Experts of a small language model: 10 layers.
Below are experts of layer 4 (counted from 0) of a mixture-of-experts language model. Rows are named router (the router's row for the expert), gate (a neuron's input weights, with its number), up (a neuron's input weights, with its number) and show model dimensions 0-111. Each number is 128 + 32 x the weight over its row's rms, rounded and kept within 0 to 255.
After each expert's rows: a language model's description of what the expert responds to; "mostly gets" lists some tokens that are sent to it at least half of the time. This comes from a sample of Wikipedia text that the model never trained on.

# expert 62
router [156 131 146 144 136 125 103 113 118 127 144 133  67  62 132  66 119  98 174 104 111 159 121 151 126  99 120 140 120  83 115 150  97 116 191 137 122 174  84  61 104 144 153  85 122 128 172 125 113  62 167 125  73 123 118 134 105 116 160 110  81 203 146 111 175 152  53 121 136 134  90 138 136 131 138 186 136 181 158 145 145 156  76 139 123 105  94 112 128 151 157  73  92 196 145 123 137 154 137 140 142 120 117 166 103  85 145 114  97 121 129  96]
gate0 [100 131 106 172  56 159 162 105 115 149 132 144 197 161  57 145 113  77 148 165  66 153  93 151  97 151 178 122 138 131 197 175  92 154 143 197 167 139 107 111 147 140  54  72 150 156 140 160  77 134  85 124 130 137 134 116  73 143 113 141 107 122 139 105 136 127 120 117 132  79 101 174 138 190 124 148  96 188 115 150 141 145  87  98 167 153 159 154 130 103  85 122 175 149  68 129 179 160 172 161  82 118 116 145 109 166  96 117 198 145  90  93]
up0 [111 170 119 110 156 145  99 127 146  70 144 102  87  97 104 112 103  90 160 171 150  93 164 125 121 141 122  93 100 151 126  87 134 111 100 203 102  48 108 108 139  86 175 101 182 106  90 134 162 148 184 141  99 164 134 145 127  96 100  98 151 184 102 112 139 140 124 130 134 164 111 124  89 142 196  91 119  48 158 138 129  76 147 114 140  66  85 123 135 119 113 113 124 127 172 137 189  99  87  90 166 151 144 135 152 126 122 170  72  96 169 137]
It responds to: Single capital letters inside acronyms and codes such as NVIDIA, UNRWA, DTM, ALP, plus LaTeX symbols and rare scripts.
mostly gets: "V", "K", "M", " V", " X", "G"

# expert 29
router [157 131 152 171 137 144  65 142 105 154  67 132 122 105 173 122 131 100 124 110 170 123 107 158 153 123 171 211 180 162 133 157 101  96 192  95 130 138 122 117 105 132  75  93 102  77 159 174  92  44 200 161  82  65 122 123 146 165 120 172 104 150  95  80 113 114 119 143 154  76  82 107 116 106 133 151  91 185  63 134 123 166 111 181 135 118 144 120  78 166 180 142 119 174 164 146 121 148 109 134 145 137 130 176  77  84 177 169  97 141 141 102]
gate0 [129  57 104 200 150  81 122 143 105 115 132 121 190 150 102 115 122 133 124 150 131 108 134 107 105  53 162  94  90 141 160 136 134 138 115 108 172  74 184 118 209 151  97 145  86 113 114 106 166 107 190 122 152 127 150 182  71 157 117 150 153 143  90  39 126  97 136 113  95  92 134  91 133 120 119 146  83 148 102 118 162 160  70 115 129 170 110 130 168 165 153 166 134 136 126 128 130 102 109 103 138 120 130 156  90  68 188 147 179  84 172  64]
up0 [157 139 107  95 103 172 142 149 108 168  82  67 147 110 119 159 110 132 163  91  93 154 122  73 180  82 177 135 149 104 111 142  80 114 104  60 183 190 138 130 127 100 163 168 120 102  92 146  88  93  84 137 153 127 102 139 119 150 128 154  64 139  99 165 165 144 144 119 132  91 132 154  75 170 150 125 175 140 150  65 145  82 154 159 146 178 146 148 120 114 134 136 158 137 131 153 146 145  91 137 129 116  71 141 137 116 202 124 160 116 146 125]
It responds to: Single capital letters starting names or words, the piece th inside names, and the determiners a or one before quantities.
mostly gets: " A", " S", " P", " B", " N", " W"

# expert 14
router [156  99 193 150 130 131  90 160  90 152 141 158  97 109 127 110 129 173 135 151 127  92 155 153  91 118 119 148  73 100 138 104 103 142 201 146 152 123  54  98 116 129 145 119 138  99 197 144 126 122 139 101  77 171 128  81 113 118 200  82  88 168  80 102  87 159 103 169  93 143  99  86 116 150 120 129 197 198 156  94  93 102 138 161 117 127 110 130 142 117 146 131 130 170 126 114 111 151 114 146 108 124  99 176 131 143 144 142 100 159  88 119]
gate0 [136 135 161 158 115 147 108 136 102 125  70 160  69 131 133 135 155 123 125 111 161 178  59 116 209 161 113 119 154 165 161  93 151 101 136  89 104 159 113 172 168 143 102 209 151 146 157 104 150  94 112 133 128 106 109  94 196 138 116 116 116 125 117 128 109 181 171 111 136 118 119 166 158 108 107 127  99 132 114 112  88 192 120  85 127 124 168 109 170 165 132  91  89 110 175 147 172 142 109 109 146 153 177 125 178 143 174 146  57 106 132 136]
up0 [133 168 178 172 112 104  86 160 150  93 110 129  93 160 145 115 133 106 158  87 147  99 126 122 108  84 146  72 123 132 143  93 159 137  99 101 113 143 123 134 209 155 132  92 157  86 112 133 167 196 131 110 121  95 141  70 137 139  94 113 138 105  99 152 111 212 136 122 119 211 132 137 211 155 114 104 116  77 128 159 111 173 146 138 173 131  77 158 138 112 134  79 166 101 145 174 131 130 122 170 136 109  74  86 211 179 160 138  62 131  86 111]
It responds to: Mid-sentence adjectives such as local, military, new and various, conjunctions like and and or, and adjective suffixes like -al, -ic.
mostly gets: " local", " these", " new", " military", " large", " small"

# expert 47
router [101 164 171  86  43 114 109 139 140 158  86 140 157  82 153 116  82 114  89 234 141 120 123 166 106 145  90  96  97 101  96 153 135  94 175 126 139 145 139 140 118 121 155 167  76 150 139 109 178 152 125  89  68 173  47  93  79  97 109 120 137 164 127  89 119 199  52 153  71  64 115 171 133 199  85 167  98 175 131 137 129 160  76 136 139 122 141 134 106 152 153 122 154 143  97 121 153 160 126 138 139 125 106 156 113  56 198 185 123  70 128  95]
gate0 [118 140 167  90  91 143 142  63 124 172  98 142 165 145  84 106 134  93 132 130 188 133 175  85  92 148 119 167 159 169 147 127  87 175  90  57 147 155 177 160 104 102 123 116 187 116 110 111 114  63 179  85 107 172 142 156 137 125 117 136 110 100  86 121 100  92  98 126 128 139 118 181 119 140  81 184 135 125 127  69 105 134 115 151  97 144 118 102 109 157 118 130 213 156  86 140 149 131 124 120 183 114  81 134 100 109 133 102 102 123 126 174]
up0 [108 108 146 132 112 156 133 168 141 108  39  94 149 146 148 131 137  92 165  85 102 158 129 114 109 160 124  65 108 127 147  66 187  97 113 206  80 139 168 124 125  96 118 100 179  73 100 111 129 189  95  95 119 124 128  96  83 105  68  61 167  82 123  92 127  63 123  84  76 152 192 159 114 141 142 132  82  72 137 145 145 152 137 140 118 107 133 166 151 133 127 100 116 116 114 127 152 127  57 171  83 130  86 116 122 110 140 114 135 128  49 157]
It responds to: Word-internal fragments and short common nouns in prose or German text, such as ur, em, man, water, ship, ski.
mostly gets: " man", " water", "exp", " good", " daughter", " ship"

# expert 8
router [127 107 138 129  92 114 126 141  99 125  86 119 114 171 120  97 134  59 124 123 157 121 138 106  92 162 112 122 105  89 145 112 128  75 154 198 147 161 141  79 130 114 108 125 123 126 159 151  69 148 118 133  96 115  74 176 106  97 127 118 104 119 124  79  67  81 133 124 112 150 111  54 183 171 122 132 138 110 119  63 151 146  91 143 101 143 159  81 126 110 130 133  85 183 166 114 144 111 100 132 107 177  89 146 116  81  94 195 109  86 128 152]
gate0 [ 77 105  90 129 113 143 115 147 176  87 128 168 172 106  50 103 108  94 105 170 127 134 143 110 125 157 153 130 122 127 148  57 145 173 119  95 115  86 153 173 136 132 131 102 138  93 106 110 147 133 178  93  69 197  71 109 137 147  98 159  99 123 157 143 154 161 131 124 146 139 149  97  90 152 136 162 117 139 183 104 128 182 168 128  73 150 174 149 201  87 125 139 139 150 153 171  86 156  95 133 120 192 126 159 126 181 157 152  94 118  89 105]
up0 [165 148  80  78 104 115 154 167  87  99 152 136 116 120 177 139  73 120 164  96 134 132 136 111  53 146  88 116  97 131  90 136 186 164 144 165 125 134  66  75 110 115 133 103 136  78  82 112 106  89 168 113 171 146 136 101  96 136 124 156 126  74 114 122 124 128 152 109 158 105 125 189 161 119  89  87 110 153 131 155  89 113 125 130 108 112 114 142 130 147 198  96 135 123 108 116  93  89 123  93 162 110 111 136 141 106 106  83 142 105 176 121]
It responds to: Word-piece syllables ending in a vowel inside foreign names and places, such as Ka, La, ba, ka and va in Drøbak or Brommapojkarna.
mostly gets: " Ka", " La", "ja", " Pa", "ka", " Ha"

# expert 53
router [104 121 135 111 120 107 121 141 140 172 136 138 154 108 103 100 110 110 151 156 136 134 101 164 138 158 110 151 124 113 151 131 109 133 117 158 110 134  68 148 191 102 103 120  93 111 121 114 142 127 157 133 108 138  57 120 100 123  99 102 129 169 103  93  67 108 164 166 106 138 114 101 139 168 116 202 187 161  69 138 149 104 121 134 142  54 131 145  96 139 168 103 148 146 138  98  99 122 167 143 166 103  67 182 102 108 141 121 115 107 177 137]
gate0 [162 108  67 125 121 147  75 128 138  62 136 155 162 133 175 180 162  75 147 132 102 136  91 145 108 130 129 205 121 103 123 156 121 131 157 114 148 138 137 153  81 144  90  90  90  87 180 127 161 152 126 120 110 138 119 107  97 101 123 129 111 166 173 137  66 128 110  92 123  69 134 116 117 125 110 111 131 120 108 151 179 195  79 174 100 166 101 146 146 115 154  89 109  98 162 183 122  99 153 129  93 152 110 106 133 139 122  70  96 105 151 180]
up0 [147  84  82 181 150 193 139 183  75 106 157 197 110 129 181 118 137 123 128  91 145 108 100 128 118 105 105  99  99 163 104 116  75 163 133  81  95  89 175 114  74 144 127  88  76 108 115 145 130 118 129 100 112 152 134 132 183  74 146  81  84 210 157 141 112  76 147 105 147 128 164 120 139 122 172 147 126 120 106 135 240 139 139 176 170 141 112 137 139 118 217 114 140 138 168 122  95 143 183 192 135 209 119 133 121 139 102 133  87 125  97 119]
It responds to: Commas, semicolons, closing parentheses with commas, table pipes and list hyphens, plus including and included.
mostly gets: ",", "),", ");", "\",", " including", " include"

# expert 26
router [142 129 164  97  59  75 122 128 135 161  65 139 119  93 158  75 118  53 119  87 159 146  90 178 118 112  97 142 118 122 184 146 119 140 132 192 168 146  62 125  88 156 102 124 100 145 191 128 165 143  93 135  79 153  41 128 101 148 120 127 102 128 127 110 137 165 130 127 124 147  99  95 120 114 117 125  98 165  79  97 156 143 103 138 118 146 131 132  70 165 125 128 132 128 148  86 148 106 123 166 173 117 147 149 113 122 163 129  80 136 196  91]
gate0 [188 100  74 165 106 177 179 136 153 110 182 138  87  80 125  48 134  98 183 105  91  66 143 114 159 134 168 114 120 119  88 127 146 121 129 156 111 133 192 121 178 183 102 147  96 112 145 128  88 150  95 115 123 137 161 152  84 135 154  34 150  95 173 170  70 142 140 120 144 170 162 135 176  80 154 166  88 149 126  48 124 125 106 109 131 126 162 163  74 153 135 133 157 138 111  78 111  98 143 118 190 166 109 180  98 112 115  74 169 112 127 138]
up0 [106 171 113 144 158 124 118 149 147  80 117  66 107 149  89 153 119  97 107 159 147 151 158 120  89 103 116 125  58  98  82 145  90 153 116 199 148 120 142 158 157 116  83 137  90 143  71 102  76 158  81 133 113 167 148 126 110 134 196 166  77 102 131  93  92 125 153 164  68 195  62 118  82 137 114 108  76  97 171 186 124 139 149 116 157 140 133 148 139  86 150 101 140 121  74 133  49 143 117  96 150  98 180 124 142 121 138 166 102 128 158  98]
It responds to: Bare space tokens and opening parentheses before numbers or notes in tables and lists, plus prefixes like re-, de-, dis-, un-.
mostly gets: " re", " (", " de", " dis", " un", " "

# expert 25
router [149  92 136 175  75 120 169 162 117 150 136 180 145  98 134  57 109  36 150 146 131 108 138 170 145  89 134  97 165 135  99 122  96 131 151 143 155 175  93 105 111 210 151 152  71  90 161 217 142 133 138  46  71 130  68  89 100 161 108 110  58 169 123 100 102  91 131 107 130 179 104  91 100 156 134 108 157 147 119  45 115 108 104 127  77 197 141 156 133 146 127 142 170 144 112  76 107 100 145 159 153 168 159 189  82 122 133 100 109 137 156 135]
gate0 [192  78  85 149 164 159 124  84 145  98  84 116 120  87 148  72  94  85 138 112 138 174 148 189 100  93 180 111 164 168 135 115 183 100 130  86 114 145 114 118 181  86 142 135 151 125 138  87 107 108 101 114 180 100 143 115 181 122 116 135 175 127 149 173 125 159 105 210 121 152 109  95 112 123 121 182 134  64  63 216  88 161  73 145  81 165 116 129 118 141  94 165 120 165 140 138 129 128 171 150 176 100 160 118 161 118 110 154  71 133 147 185]
up0 [144  97 159 112 146 124 149 141  88 107  69 151 180 100 148 137 116 164 152 159 138 147 115 119  72 158 113 130 178 113 104 148  55 160 169 179 140 142  86 133  68 136  98 168 171 100 131 121 117  98 110 155 106 114  96  85  74  91 153 157 149  90 176 192 123 136 147 133 105 138 120 126 143 134 129 120 200 120 117 138 106 112 138 162 195  81 102 120 127 127 168 115 157 143 178  62 181 126 120 106 146 126 171 143 200 129 131  82 189 117 165 125]
It responds to: Lone space tokens before numbers in tables, coordinates and census statistics, plus degree, percent, minus signs and words like age, population.
mostly gets: " ", " age", " −", " Apps", " population", "‍–‍"

# expert 63
router [174 154 136 197  91  62  98 158  83 116 107 138 113  93 142 133 129 100 104 147 134 145 135 133  99 187  88  55 101  98 168  92 158 105 168 136 120  98  85  80  55 195  76 112  94  63 161 119  89  58 137  80  81 137  85 141 102  91 120 125 131 107  80  94  99 136 111 141  71  96 121 126 131 109 152 152 104 121 105 115 176 196 117 165  88 124 121 120 129 164 159 122 122 112 132 162 173  94 102 130 129 167  88 141  94 132 121 127 105 122 126 147]
gate0 [116 177 197  83 170 189 178 179 137 178 104 124 109 147 166 147 143 111 151 121 175 161 103 161 159 129 221 232 139 157 127 122 110 150 137 154 114 126 122 150 194 127 165 149 189 154 164 130 116 166 145 142 107  98 145 145 105 157 131 117  92 125 159 131 122 101 158 137 115 163 146 141 162 114 214 146 162 115 126 156 172  37 124 110 115 138 137 166 146 113 130 151 150  97 148  99 127 171 124  87  97  77 119 163 124  87 169 178 126 134  64 139]
up0 [110 116 125  63  87 204 131 132 152 112 137 129 131 114 101 139 129 179 144 125 129 111 155  72  80 119 155 187 131 170 184 160  53 117 142  81 122 133  69 156 204  80  93 168 177 193 123 102 152 125 105 142 175 114 108 131 168 177  91 144 102 131 110  93 142 112 131 104 125 154 124 153 127 136 126 156 126 102  84 136 112 135 113 119  70 140 129 213 133 124 137 110 100  96 108 142 127 140 142 117 138  91 142 110 147 142 170 115 118 136 161  71]
It responds to: Syllable pieces inside Asian, Slavic, Arabic and Turkish names, such as Ka, Ko, ku, Yu, Han, Hajj, Toshihiko.
mostly gets: " Ka", " Ko", "ku", " Yu", " Han", "ai"

# expert 20
router [179 130 144 101  89 135  85 156 129 190  61 107 130  73 183 119 162  88 118 171 165  87 155 123 127 107 116 150 112 131 127 114 136  67 143  95 118 147  85  95 117 157 100 133  88 114 188 146 108 170 101  88 107 104 110 171 157 127 114 162 136 129  92  46 127 152  94 145 171 160  87  86 105 128  97 116 157 168 109 126 143 154 146 102 121 106 110 157 111 170 148 162 154 213 177  71 141 155  75 161  91 133  95 202  82 111 115 138 132 123 104 119]
gate0 [107 185 151 112  77 105 114 104 102  89 142 104 147  78 116  95  41  95 189 130 118 103 122  72  81 150 135  85  78 117  69 145 170 170 126  43  85 167 134 134 102 119 159 127 158 108 140  98 140 103 116 106 156 119 110 143 138 137 112  91 144 177 106 132 128  76  50 107 147 148 102  89 121 144 122 142 152 129 187  91 142  85 120 104 112 121  76  82  78 142 181 113  65  86 168 108 100  95  84 141 190 159 144 170 118 130 126 140  99 117 136 120]
up0 [ 76 130  89 118 128 105 112 165 124 145 154 106  78 143 141 185 107 176 134 132 134 124 110 184 132  94 117 169 118 202 122 135  64 115 183 162 158 141 106 131 156 136 146 116 128 150 114 157 134 175 158 196 129 176 104  92  94 127 107 140 105 119 130 113  59 186 148 120 131  59 146 136 103 116 153 135  74 115 135 142  89 155 127 132  81  93 108 148 154 131  63 112 134  96 121 213 182 138 143 108  96 102 132 117 129 110 135  79 172 138 115  89]
It responds to: Indefinite articles a and an, modal verbs such as can, would and may, and prefixes like con-, pro- and sub-, plus stray spaces.
mostly gets: " a", " an", " A", " can", " An", " con"

# expert 46
router [177 133 163 201  94 141 152 120  80 104 113 109 127 105 114 118  52  99 127 106 132 119 188 151 134 155 133 147 109 150  73 176  55 155 155 118 142 157  83 118  97 132 114 140 137 153 122 105 137 136 111 117 150 171  99 137  97 150  78 127 115  93 149  57  97 151  83 141 134 132 104 116 154 137 156 161 104 149  83 146 123 110  96 157  87 111 133 109 149  98 160  71 167 199 151 113 123 155  76 163 124 201  88 173  81 128 160 187 113 121 142 188]
gate0 [144 139 150 132 141 119 168 102 145 155  78 138 167  92 192 148 127 137 124  99  91 163 128 125  74 130  85 131  98 122 160 102 137 121 114 124 118  95 129  83  94 183 161  90 147 111 153 165 125 152 107 173 148 186 163 145 136 158 166 120 109 161  34 159 133 112 107 120 115 117  28  88 152 105 181  93 122 120 152  86 151  60 130 112 141  55 135 152 164 160 119 150 176 128 109  99 119 113 190 100  90 164 177 191 137 127 124 131  75 127 123 126]
up0 [136 141  57 134 135 162 122 110 123 166 167 116 179 117 148 170 150 147 102 125 136 164 174  95 169 184 170 120  66 113 188 115 207  59 176 134 185 105 177 146 119  86 126 113 104 115 117  90 129 166  77 121 188 149 129 173 159 105 148 143  68  96 117  75 165 182 131 117 141 140 152 160 116 109 107 180 128 121 181 145 155  80 108 102 153 130 156 171 147 120 117 164  74 100 119 175 122  94 144 130 127 147 157 128 133 120 135 135  78 133 137 115]
It responds to: Closing parentheses and quotes after numbers or years, final digits in date lists, and minute marks in match scorer lists.
mostly gets: "})", " century", " said", "----", ")", "\""

# expert 40
router [163  99 118  94 119  70 148 142 140  96 145 134 141 123 145  92 149 109  59 182 187  98 124 176 132 152 147 156  71 118 138 134 145 159  96  85 149 120  98 134 112 160 130 130 145 136 203 165 164  89 125  97  88 174 112  87 129 133 111 103 134 167 121 125 122 197  94 163 117 105  89 114 126 142 169 183 129 140 103 140 125 167 139 123 112 108  79 115 123 169 177 115 191 172 123 106 115 102 148 133 120 125  62 134 124  57 133 213  69 132 153 119]
gate0 [140  92 148 127  63 145 153 152 118 117 225  80  59 132 112 122 111 108  97 140 146 131  89 108 150 201  93 112 143 116 155  89  99 179 118 140 114 100 172 124  99 122 114 101 145  90 168 117 127  67 148 121 174 137 114 163 167 106 143 153 129 169 134  94 137 175 151  60 129 143 151 144 171 162 198 128  75 113  89  94 113 115 151 149 122  72 143 146  79 101 112 104 137 128 226 184  93 182 115 136 150  91 150 157  80  97 145  64 148 112  63 124]
up0 [ 61 121  92 102 101 110 151  96 119 152 160 175 120  96 121 152 129  66 137 163 115 136 161 112 126 143  94 213  88 173 105 128 154  82 143 140 116 124 162 132 153 114 142 121 131 186  77 130 152 131 163 192  98 119 139 110  71 102 153 101 160  76 132  47 136  99  81 104 131 103  94 174 143 147 127  76 154 102 126 159  97 102 108  98 147 168 136 124 116  69 118 132 135 185  79  89 172  92 110 127 138 148 109 116 153 129 190  99 145  74 143 148]
It responds to: Middle stem pieces of Latinate words after prefixes like con-, re-, ex-, sub-, as in contract, incident, exacerbated, subsidiary.
mostly gets: " contract", "ization", " interest", "ect", " student", "tract"

# expert 57
router [137  87 127 204 113 132 109 208 100 122  81 110 144 146 107  34  95  89 172 143 120 109 113 145 139 111 149 176 156 122 109  86 127 101 154 192  94 123 129 125  90 117  64 107  66 119 158 126 126 111 162 115  87 141 107 118 112  81 136  80 115 127  94 108  76 131  96 118 117 123  82  98 126 143 173 115 138 170  67 105 192 150 140 160  42 137 134 133  88 144 176  76 169 128 201 101 109 140 120 115 103 131 114 160 136 134 103 133  81 124 126 105]
gate1 [157 141 119 101 136 118  96 112 122 139 166 165 142 137 154 125 138  75 150  84 159  74 113 161 171 154 144 167 113 117 161 137 134 110 138  88 127 110 163 128 114 119 144 173  61 123  83 123 213 156 123 154  93  90 124 170 116 135 108 170 145 117 121  65 138 159 108 159 143 146 119 119  94 138 149  94  76  54 174  99 166 147 110 129  93 120 119 158 101 130 108 102  96 167 188  54 138 120 137 147 120 131  86 197  66 145 104  82 127  80 190 102]
up1 [ 87 128 160 130 137 136 169  85 104 108 112 107  58 122 103 180 155 193 119 164 112 163 102 139  64 126  98 188 167  92 103 174 127 162  88 143 105 143 100 188 133  84 109 116 133 225 122 111 112 113 131 110 109 153 145 134 165  95 148 158 132 105 163 122  98  94  82 106 107 105  66  94  90 105 135 187 113 192 139 118  73  79 130 121 148  94 138 121  76  98 201 150 155 158 129 180 146 125 135 101  93 110 179 134 148  74 157 148 118 168  61 152]
It responds to: Finite verbs, auxiliaries, past-tense endings and prepositions after a subject, such as was, were, has been, released, Succeeded.
mostly gets: " were", " was", " is", " are", " has", " been"

# expert 58
router [172 151 194 194 101 107 130 169 124 109  87 106 142 113 134  76 118  82 114 167 134 110 120 165 103 158 140 143 124 104  96 132  95 140 184 130 141 116 143  80 139 123  76 108 120  85 146 155 150  99 165  97 121 152 111 104 106 137  62 135 105 116  86  92  72 103  93 174 113 123 103 101 130 170 132 113 152 166 103 156 147 148 118 135  53 147 145 124 138 102 123  53 144 142 165 161 162 104 138 121 101 126 101 176 133 134 106 183  95 142 119 129]
gate0 [121 115 136 202  76 129 100 129 111 115 132 151 123  89 125 136  97 126 166 126 125 159 127 133 142 112 114 156 161 136  71  95  90 160  95 135 179 128 102 203  81 151 180 106 105 140 108 127 141 124  83  90 158  90  93 127 138 114 121 121 169  97  91 168 167 187 147 104  51 113 117 124 141 118  85 175 110 169 117 152 154 117  76 124 164 120 135 120 117 162 171 102 143  92  53 179 161 139 142 108 139 147 109 136  76  60  89 144  90 135 144  80]
up0 [ 97 136 163 120 105 141 105  97  82  65 150 102 107 133  81 105 155 110 171 113  71 118  88 118  84 111  83 130 138 200  77 154 117 140 103 141 140  93 173 133 134 159 152  78 154 193  80 150 107 106  85 113 185 132 137 115  86 155 144 116 176 161 148 120 170  89 129 156  96 137 102 130 184 117 127 142 147 102 163 184 169  66 120 155 127 120  73 115 103 182  94 108 144 158 109  93 120 132  91  94  94 185 159 145 125 143 135 166  90 146 144 129]
It responds to: Linking verbs is, was, are, became, been, plus final digits of years in birth dates and film descriptions.
mostly gets: " is", " was", " became", " are", " been", " being"

# expert 13
router [147 115 148 157 112 123 149 162 109 164  90 139 123 107 156  89 154  78 106 159 154 150 155 113 135 142  88 118 103 125 121 137 103 106 147 103 190 156 112 151 103 135 127  87 136 170 185 166 154 123 123 171 103  76 103 132 111 113 111 106  82  97 120  83  94 164 125 160 112  83  73 112 133 104 111 156  84  98  85 119 151 126 126 185 103 147 117 111  93 152 136 101 123 162 154  76 159 142 117 176 141 121 117 224  83 138 145 162 106  49 223  74]
gate1 [130 156 120 102 120 114 145 115 116 119 140 169 104  87 102  94 155 133 173  89  97 151 107  82 167  86  23 133 132 154 104 103 186 148 136 162 136 134 106  96 127  68  70 145 155 111  51  62 118 200 167 130 135 147 141 157 101 157 130 131 114  80  96 122 125 151 168 135 117 186 125 189 113  88  91 123 154 112 172 154 180 170 171 174 117 131 112 219 154  91 129 144 142  78 148 135  91 165  92  76 170 109 141 163 123 108 129 111 116  75 155 186]
up1 [101  94 160 108 128 106 151 121 124 183  62 137 121 107 145 150 153 164 150 124 153  74 140 128  95  53 119 137 127  64 175 111 127 131 137  94 141 109  98 109 125  92  89 140 130 181 106  98 160 168 121 116 109 127  76 134 111 120 125 141 110 127 175  34 117 212 154 112 122 115 161  94 103 150 141 143  69 122  96  85  91 150 150 122 163 132 120 135  96 136 128 152 125 155  72 119 125 117 146 149  75  73 104 156  92  89 129 105 121 151 101 163]
It responds to: Nouns for creative works and their release, such as film, album, song, version, audiobook, often near quotes or parentheses in discographies and filmographies.
mostly gets: " film", " album", " Film", " music", " version", " song"

# expert 56
router [ 85  74 107 173 140  90  63 149 111 163 114 125  99 140 115  64  56 141 125 125  92 136 148 126 153 145 142  90  98 129 153 107 125 162 110 155 149 175 119  84 110 156  68 135  79 126 179 126  88  85 128 153 102 122  62 132 117 143 132  94  88 159 107  57 105  56  92 176  98 131 113 135 133 161 128 152 130 194  92 124 143 141 114 150  97 113 136 150 111 152 170  70 117 122 144  60 143 144  97 133 122  79 100 141 138 125 129  84  96 109  75 146]
gate0 [140 171 146 154 142 119 138  70 118 158 123  85 140 151 116 186 171 165 115 120 109 134 125 160 103 142 109 132 165  65  74 157 109 150  71 125 186 132  96 137  76 113 123 145  81 149 127 162 192 143 153 172 102 146 136 111 114  54 180 103  99 116 148 145  85 169 158 140 102 120 154 118 150 151 108 152  91 171 171 108 105 172 123 116 126 201 160 138  84 128 151 171 157 173 189 118 104 161 113 136 140 109 177 103 161 138 124 120 108 124 132 150]
up0 [126 163  93  78 128 134 173 117 131 157 109 119  88 117 140 120 181 159 123 157 143 185  99  93 105 130  88 112  97 177 162 171 154 150  88 137 203 131 132 156 111 129 123 137 151 179  68 106 157 122  49 177 152 165 174  93 132  85 172  73 140 143  86 144 105 112 112 136 144 131 140 123 149 107  99 164 144 152 144 103  87 154 121 100 148 153 129 104 150 124 149  98 126 106 157 132  71 129 133 139 149 138 158  98 117 114 160 141  79 174 120 131]
It responds to: Table pipes, list dashes, line breaks and semicolons in credits, rosters and results, plus past verbs was, were and became.
mostly gets: " were", " |", ");", " was", "†", " &"

# expert 17
router [147  88 170 147 143 129 118 170 144 146 115 100 108  87 136 122  67  99 109 104 123  84 144 128 122 172 162  86 150 203  89 119 152  91 185 134 161 166  56 119 134 148 109 135 151 143 145 102 105 101 101 155 126 125  57 134  77 110 159 142 133 173 101  36 118 116  96 126  67 120 107 182 147 143 144 139 104 208 100 115 130 139  59 145 105 105 135 183  82 150 170  83 142 174 185  97 144 146  91 133 170 120  91 178 113 138 148  94  82 139 133 176]
gate0 [159 112 109 125 103 206 166  98 172 150  73 117  95 127 150 152 133 137 178 126  86 151  81  90  76 106 139  84 140 146  78  91 113 104 133  86 135 111 128 160 160 153 126 173  87  99 133 194 122 141 101 172 156 143 132 160  93 185 165  99 177 172 104 128 120 120 167  93 135 112 147 153 148 134 151 104 143 117 164 121 148 109 130 175 146 150  89 140  62 148 136 112 111 126 110 135 154 137  93 104 140 120 146 128 123 156 137 209 118  67 132  80]
up0 [134 112 113 110  92  88 163 139 119 143 136 152 172 143 109 153 127 140 154 121 111 164 142 100 160  78 101 151 105 173 120 161 120 141 171  83  55 127 146 168  81 163  96  69 159  90 137 118 121 126 204  53 147 138 117 110 139 167  68  73 132  67 106 119 142 114  77 116  82 128 108 108 112 118 167 123  79 109 158 177 162 112 142  79 117 150 119 103 178 113 150  95 112 112 130 119  74  96 122  83 138 155  95 106 136 163 129 107 154 122 122 110]
It responds to: Individual digits inside years, scores, statistics and route numbers, plus percent signs and spelled number words such as five, million.
mostly gets: "%", " eight", " million", " ten", " five", " seven"

# expert 22
router [111  82 126 142  98  96 134 184 114 174  93 134  84 124 110  85  34  79 146 132 139 129 143 136 105 150 158 152 110 115 165 107 122  94 159 191 137 124  86  85  82 122 130 121 118  76 147 143 144 169 154 155 111 120  87 160 134 106 131 108 113 123 117  95  97 112 124 116 159 143 126  91 126 159 118 183 160 154  82  84 132 153 137 165 165 141 150 110 108 140 139  91 171 170 176 123 137 156 111 109 140 134  69 120 135  88 147  86  83 126 156 186]
gate0 [156 156 151  79 162 130 141 119 164 123  99 162 119 145 122 205 135 152 144 107 128 113 156 118 116 115 129 137 114 127 175  75  86 163 143 136 150 127 124 155 144 134 110 131 152 166 181 130 115 148 129 126 140 123 134 161 186 139 124 110 135 145  72 183 131 141 140 116 141 187 122 124 155 157 137 153 107  43 116  84  91 109 103 129 188  92 171 162  96 151 206 167 130  99  77 139 106 164  93 127 111  99 139 118 107 183 100 110  58 170 182 203]
up0 [ 85 120 176 135 162 131 141 103 112 105 125 123 147 181 113 106 191  90  87 102 131 103 130  93 116  92 105 107 126 135 163 113 137 146  91 148 140 112 139  53 180 123 163 133 107 172  98 103 151 171  99 156 102 119 137 158 132 124 111 145  69 188 126  67 147  83 112 166 179  96 102 140 147 119 120 123  58  86 122 171 110 116 137 174 172 103 174  98 138 114 114 187 148  84 164 152 100  88 155 142  70  52 150 166 136  89  66 105 162 101 108  92]
It responds to: Commas, in, at, the, and colons in infobox fields like Origin, plus month names in dates and places.
mostly gets: " June", " April", " November", " July", " August", " May"